Weights of a small mixture-of-experts language model, trained from scratch on English Wikipedia.
Size: 8 layers, width 768, vocabulary 32000, 191M parameters.
Experts: 16 experts in each of 8 layers, 2 picks a token.
Training: a variant of SOAP for the experts, 960M tokens, 15882 steps.
Below are experts of layer 4 (counted from 0) of a mixture-of-experts language model. Rows are named router (the router's row for the expert) and show model dimensions 624-671. Each number is 200 + 30 x the weight over its row's rms, rounded and kept within 0 to 999.
After each expert's rows: a language model's description of what the expert responds to. This comes from a sample of Wikipedia text that the model never trained on.

# expert 3
router,205,146,173,224,166,151,178,152,237,195,226,186,226,208,198,214,215,203,139,201,208,227,164,231,230,228,195,180,198,146,218,241,172,198,183,166,197,240,229,217,222,206,204,194,205,195,208,202
It responds to: Table separators before names

# expert 15
router,195,187,230,170,243,188,227,221,191,240,185,228,164,168,194,191,208,187,172,182,194,195,191,174,171,213,224,237,196,234,228,213,249,185,182,224,259,155,232,159,179,206,178,226,177,213,241,237
It responds to: Numeric table cells

# expert 6
router,160,186,191,234,182,171,174,146,200,165,156,224,167,202,275,206,185,192,182,250,189,269,177,198,163,215,249,200,202,213,203,183,215,195,224,201,197,189,250,182,223,216,196,240,227,225,123,175
It responds to: Prepositions in narrative prose

# expert 11
router,229,233,200,218,174,173,209,230,168,226,139,163,175,209,216,204,196,228,223,194,230,224,208,162,246,198,190,171,198,215,206,218,219,232,190,211,158,227,198,195,178,195,185,207,142,231,204,216
It responds to: Prepositions after nouns

# expert 5
router,250,233,179,206,230,157,304,218,175,224,226,115,186,191,187,189,167,228,171,198,217,177,208,211,228,197,216,218,209,201,169,214,165,180,154,184,113,171,203,193,235,194,183,186,201,198,208,167
It responds to: Mid-word suffix pieces

# expert 14
router,191,245,192,232,214,196,192,145,202,200,157,227,213,236,191,205,162,243,155,185,203,201,213,181,203,199,183,205,182,219,180,220,219,161,225,208,173,231,190,149,148,185,205,228,165,195,197,189
It responds to: Name endings and place names

# expert 13
router,204,193,207,204,197,170,260,180,190,199,149,166,193,244,195,214,204,237,166,258,191,220,154,205,128,240,164,240,168,173,180,201,188,193,203,201,174,199,192,225,193,174,193,204,175,261,182,206
It responds to: Institutional topic nouns

# expert 7
router,218,196,221,235,257,169,275,209,174,220,137,177,189,206,201,184,199,199,140,202,191,199,216,235,214,218,258,272,169,181,153,209,181,188,215,195,152,187,173,237,185,182,211,200,174,253,176,154
It responds to: Proper name endings, acronyms

# expert 9
router,191,211,263,231,267,180,179,206,165,215,129,144,230,242,180,210,183,181,134,219,205,172,195,180,246,169,223,232,173,175,190,210,181,182,163,158,167,170,217,216,183,159,166,235,175,168,198,191
It responds to: Dates and numbers